From a checkpoint of a small mixture-of-experts model trained on Wikipedia: 9 layers, width 192.
Below are experts of layer 2 (counted from 0) of a mixture-of-experts language model. Rows are named router (the router's row for the expert), gate (a neuron's input weights, with its number), up (a neuron's input weights, with its number), down (a neuron's output weights, with its number) and show model dimensions 0-191. Each number is 500 + 50 x the weight over its row's rms, rounded and kept within 0 to 999. Numbers have three digits each.
Before each expert's rows: "comes before" lists some tokens at least twice as common just after its tokens as in all text. This comes from a sample of Wikipedia text that the model never trained on. Tokens count by the router's weight.

# expert 97
comes before: "\n", " ", " 0", " 3", " 4", " 1"
router:457549422534452480394571524419577468570473432548575414538489486502508469594594583442548591448529459411548544468521481550473542522505561457539466567536450438429482523437544556489595499564515403583557576470506526568547455469426464461550425460496435578477494442508476437597572511491445613454528415531528538450459465463549469456540466449470463465460540444492438557540589494408454451447521470495431494593473493456520547500467487430538536431487532549472425530508456559451492515448458449532483630464484448455537525512534497509498491549479432446466548455525506462439421507501477458507
gate0:464475454434527437557458542445564480464503480475549465556471520493536478441459429496521372600491465424622514435557425469458545539545425427474460495472486481564499506478525530500476543415507520454547612507439467529522441475497467499613466479472532485456513421484531507514499478399533473345507484586574455461582568500496468633548509561508412463517503524554425546546478491469492524601510480434395486473490536439564474463479466454556554425458529551490471545399478543476458509490522367527535528552524455472431545518545471498446538493407459524461544475500528418467563489396452489536
up0:438526501529485473570584500492567441527455479513485515435524516530502545437501544600525525541504555514466554514517528488480529478483525558371544484637570547462545548474481547525441450459502678584482526447446463559399503468407515573534459511404419502532472567539509491469494515462455443537451578467511446502446473589453504496540567512387484546484476541494495447512312503520576547511491450499581505648596472460541519487534529525514536587506468506400530448577548511431484539478500469495468519512405487533456474511438565482547531505482504509505463524523547444499412476547505444453
down0:516433521533551477533588444542542438558510459424469508497465570427511520569407427438538496502584531450538464511480518473538514657584532481525430443407513479527519458402567541580431468449512499569517473416509477401480464470465476542488486429504487469533525519414510465466416480506594473638407550528549509494515465414466505546465527499452481468490546547563455454547546457479529505439490575476473529486544593534452539469463576451559574530550499523553508579507534454419444451515511452489510473540487501482486502481440447503446432463487550497555630605410498371542541496533439547485
gate1:487513528561458489492531524436398507505475476578470453483439483506499563498536589540485509420482516509510616403553510559494574535537441524570441455465537510532389532420511525415515520558467547524491472452538440398569465512463426514671428605543381479432542448562579466522540474534521431473570553477518441485503412508536482550545372485383510538535500483511540491567484502546454483500539520538608501465534479519499490514454467545544515568441488525539588493578482542503397523540511598497530614460504443528517481534476564550500448500505537413489556496558551551517556508539490540465
up1:452426468408443436454529533548455455466452569558431607540498461593467590555355480427511585450497527473443474519509510504471510443511529461407537484541531508546477614488546498466568468461543366520471469502545512564489446479600522443534671356510572413527533560467408492431517548455490568501470390503500437527484481503463481479422507513488547489518455455518432412434538473457548561498539481462508505475479593468508485462438516465547497468454516506519504532503507431500516542531477477534429482488457512461504505524515564557464505525491519491511473472533511396508443486445433359450
down1:449561507412474444538531492483454435467505571503463510519579473475479453486444469548530581485617429469539479479433660448502567477494477504636493421431470477426517522470553431543535516410506463412575444521461390476557479514537477532505509562509549566485603401542439434445524572492515494536585507493497420600547550405451424554567479476391531465558503521414482486506487415474482447493518442429526472449517455567496548421545536490422530514465435480555395456480474533383541505510456544445539482507468434458501524440500478445514498491499525540467545538543571489475452525487481487515
gate2:464443555448454493455583525600534490525509497562528486503509481617499600555440494510488559468521444616402439518554477489438463510462490492488520538587411564482462479539391496557446423407485601468456611527527561503563444497497466466426513482557512400513468509552381420518564417432533458495543454593479497509450547548571495491554531502515494580474487453504445486518490471470464447449514482482491523605524544508524438504529425502505570458531526521363563489515451472452532566480555478516608442461551529561516490488555535527498552536491450426496476478549520394516582445466492603457
up2:420489408476497477503567545512518457509478464459435497530474477470533563437410575399534446520548553484414592533507505459440527498543430497502434525557433522500511510497529482358578546512505505463506467467560508538614586450489531469490630507521550475462476642443528496533451523471428431539509471427424427479500473513532510451453506500511588575498510443512490493444480505451482441464520449515511496437495458505483591502543414427511461513405522448532603516432462485490524514520383529527421551503498517426468528502537507522453449559411548569456504502519463428433447463665499395480
down2:641494485428518473541522520495515398451506510551480474376497468463520483507553513497476465538602454579538493426392507487557544524591510446591583548534530471466568443458494516538476624503551551530586509513412498449449488452411453494520430497362540491489506414515541450535502429474440515510534471484500496442454476480481486547433513543402531463451573521490498508571478438503437484573552437486490513446527587530490540409509441544525483453430502467545438487472634486343469465526503446519530519415516496518507483431557517450420497447511547475469524497500468552507534517592423485583

# expert 32
comes before: " ", "\n", " 0", " 1", " 2", " 3"
router:524504431566508411395500558422511460559493487528494499536511509528505437490534531503547520439527459420543524454468456522477511503558541432511474552519471398437490545451559533472543543503542355609564528498491570554551510454434475486509445476464458515503486402532474401546545486498468631468541365514536539476473466410486493436539476470481450427447515431477496562521568472405474469435516486472399478505497520447483518503397519457527593381473525539490409507474452612513502486482424473562444564498417508417488595489562440520459455505473430515464493476497518425472376478542493444545
gate0:527489598569479416549537534438515464483514532449319561510504468493510470420457509416558453534540548496473558469550503487422501591534504506502485427504487516414479434461460554515470507481559429597569488503456462516511554485453514473385642501425418441442428440515473570536454480489412446493555499491590477477521427410502459579521522544479634518527543558565531543491525470497572495577542502495579473513582514375515586455493558502470516415498518444453578583481494557464513484430480500539501531484519471487475531534540418539438491523455507565442497460528559507477541477420481439466
up0:472508577537434502471480548505434503462470489548278561472464468589444502524431569523437486494516541574548523523483479488450502515483451470532504502544521531415381483446448514554466495454485476615451433442505506454527498436477591500472551449393481471516526474523430623443485486493536356450481538453464419494479437446522528559567550456515440532480474487506479429405504475494512425487544515550491529341537495474468519484529543603506550448511506462440531497478530477463502566512500583487439382490510532456472540482516618495478494519408571575513515485546558477534514526566492476454
down0:520489468487440542481537570419457511557508480537603461556511498590510446530556520433418471502476564482608464519531431570481437572472447525392496521496487420455565438551528548499439413544485508449500450561557553481471436619603465428459407479406521492591499449487458509438468527501553569544441490580535481562508516549446565488454566517495545531497471508530502430457565454520445507484523489556500482583450492454530516505515404544509460363469410496513487568508582508375419489499516486496511380490428503445519524417528529430505484548564421465519506559471431479559500443565535508484
gate1:458493462535479497487583503576481485394453458549432538540525443523510517569550554422460515421496516527331576484568478597466541471551499512489465486578402473552395573515576518520457492498506544444462464438619451428529508475439473368376550456558466478438498541539452523546579489512534481577501471528376518410472372530551503453516425528462487484497560480521503483508474539464459420455577461490592528523502504528502523491478466513558472563542510568485607479500453472492454521510503546500528524456579517548536398521500412538458476541531559515521451473522491493410434468559474453523
up1:524478464538549440557571475451596571480491422509467479502568553504599457515483397533395355525527491579472456408498361512524522480520489476503427518433474581572476470463534481540438580437532498543531425548531476432401541578459489570465543508391530600504525462520529428578427434540552461634516611517550397501529581606546489496562524502459393488618515535504510546505571502484520538470463473509480491483517465451527497486590532458543557490489505545484490516459515501502458525444526498514595603520517513554513480491587517468499485508515517553458478512471486462555478502492501482450
down1:416512461450487509448455453527516465444454542450455501548421467526491551412445525483539512449555503494456544487547452570492565459472475557536494509467505466565407520470599452507484533471487553515558464412609494525469493640475480517527470458614490481493563559478598542418593478538495439507444513454444505451496395459553579543506408463517495500527497501537463441471544559512532481435471480590473594560446536462546536509525478516500492542535550468492635569552531543565549548518468525555514548508557522591519502471376531499444423566448586511458499509518443455515507437558468549321
gate2:530517479430430467488560493570534439469430496418453543534450481496497512560463578452586592437499456438489557494495478543494557478483591418488445451493488426528464418438539501511556618548509475515559505512490446510476456444411479483443509463545470506491539492521368535484490581516545546518514459546539543460528451396515501510514476530495545569513551325518397448448537464374516428495516397486433499502460469524530529480489563565488473539516513464545452514599463370438474491557510471487392561467554439487532454518462566506455529583435461527493506479494607439492576481403473466500
up2:485554548494474535489495461506424482389541494464478455493551520490450613480478392487552551445482435472600467528501582506593503460531525382529449494363451571523505552512511479459464542462471402437482600469562493439400465472484431540476464492504530510495531587481497420483422443544607502420460591507433467493454518517520502448492549451504466525541509409497411529497446456514482485522548470542512472480538543454492511495542457413541428509527485470568496497510536549508506432537591464496615522504529513440418457522451396474470549505558514353531487501505531458498536486669502497422
down2:487463494487511468485591615489518536478550585399426459550457451463446503545394499442468447418575536487520558454470476417482482490570433431407475400528406483486459543493427518593392420544488473473422484542459503465581515508499505533457438510568468522546510511494465457460487571451469524513464540514379416429495510472485447518398561458488470475555508464506426517564421403538532457528606453519528413581606513484468617468571457465520468551527527501476579512460484523467538448476552537458499424430544502442472509502425505574481469476525547487513554490568479514515451514507475523385

# expert 54
comes before: "\n", " ", " %", " 3:", " Votes", " 4"
router:434518451532480467341546568410531511508457434598529466544497477487501416567566605415519552377507443496539581441506458549457551487523521416532418593586436466466486557463561530454580545520525390527543528459551564587554482448480460437524497459451459574488518469533473421564585529489482556515523443502561497455454457469550489437533453451468482484446525433488425564504514484436441404484548458483482513548497486466502526506513473472542591445456546551483442519548447534476477530492453435522463619493440454446568542517534473525509483608436458457497550471485515408468415507571492476485
gate0:514509555330440429469500528523463484597458433535467432557479488469507587538503621632532573437451481521470544468568540524493581477463615547481532499550506488526451532497540570408598463548539480510452498455491545463437434539511502583532462493535407502497508435537518453497482534398589573521556517563564511404515480465432439485485390500463483519504495509546557459540509428529508501563541490456556484559488538586592513443497411514474549507453523555437397507479497547447511515506493447540532532447446519520524483460502559564434485502411458521493492466577530524454460434370447453510
up0:606458589387460487423447464519440530494491448496514462482496548414467490487417632634517482435399439573535527498508538496568529450420528562513526520592566506555540483555518485429543518534472499446432515508494628454455525596523525608563577566469477528524565444507559489472450553460571511575521470548562551435462539521442517487478437474498578632521479553474570418516478503572498495556472523534577543526516564636512451498541488586479526577449493544435470468510567466508507468539505518479505492494438498546468446454426574471488513453472509465525429521540477482533563490430508498494
down0:459522533447367471450530573503513481524420538519445492487528504479512459503513496553548529559561565536468483487542512592516446566506501533495509407596475506445453544460434544506489576431454547547484446410439479467503517498470499534512515574517478440505584465541497528418445507560455510568447522512501585643522431513471432437593492448517547421527513598424421442517492545487545497486528583449540534370486525535543491481484516516442478447474455430484552403455482447569471476552467556504431466483520432453526468487618461535434469535498595586456473557496528462482532538350503384455
gate1:536552505461495443498506562457488498562475541425413503529484445467567437538569546482525546522535530545562532410506512605443521483512588475523462449427428523440428407425499538491448545438559573538529441408542465571410522450477523517471452486531421575433512472542528420589514506539477461606472476510580389480567362451463497492531535477411515499451573488545493487542413466532500428498545433488488492536579525353598525474575557506488559489404555553408496544454477529470480481439487452540440539522541472467519455570499497546480484505445585488460460472487530440436541461473444504525
up1:456552415504451463467517475456517464621457501567524447503516521526488643525449592501504564443492529415511552579552551450540515578470514630473514518473578484524445465526456473421557327618472490466479554515402448541505448567515417473527578538509464470479437429574457589516504524459481573451522568508485571473538608515527469530476501527543496541520410508538442575511592523513524392531519484504478470530430505571493487480427413432519419505517491484454550498498464509447468510534470423501555498445494458497540466496516486482496467545503390465465582502599462581493464471435521466524
down1:488517497433472644536424487521472427547455447500530436432556598531539513563507435513519420482542410479636505504526566522432483512519516488509458523590477520490481464495375419492474467512490561515439530543471484560512431537607469530497413538433498433438453475569508502540526463450500509499522468483494483568481439573422420545545563515501448453485402533516526567562499487428457477481515413535530527484521473495499577466504505426431512483502510446562430385524502436385515405480467381486558547492511438533505450515519503467466418443578526574357443518551512512519536541423502466517
gate2:509496478484441500531440519527527454573455488495413528529499421495494500522427495390603578457504510547476617520508534532477475470551552460535548416513504492540538565449584579466500493476520435566536497473411453506550509494481537471524505387553449476539558556536434483545521498417606560440475353523485457457526459410496464592434452530412508515530530459502404531546470440497500522584564461509433517498479443503513487473492391463379555438465515531491428499473439493490543545540473415542429406485552519429466502528532610563450434498451507457485542473499548438570458433495445571588
up2:473427532478473574503428422533431508537504541402401582475540456443467499492425478360546520478471483546470569573457510463480445439487483496508596489429481472550548613476465493482476523414452474526533499517423482501556500519520578493539516389566484429549606587473489574533508502450559543413406392482537537549527509470557531553408529476483487493464478432453455486469452516452452532557483495499395535415432474538462458542525479506402482421497479507460451478470497431521608521592507440470406380533487532486530475462518584473520532417524507445544464514437500459550440500508479574535
down2:496456577509455497423578451535422468518529507489486509476474459398477474515463474452571496519469506508539416563502482424428479524471463472510488418508471580499448515534455516472513410525390481492530551496547488490475467465467529418486458507526523624448603474572468480452439450393577524512461407544531481547524504476515479469483453479409498555457488525512456501489503431477546474533491483507383426530526512524516453479448434467504443391510513472482531465563438473538529472522517478545550397543590481423627477482470482560546444559391662395586546545545456605580487515449466463575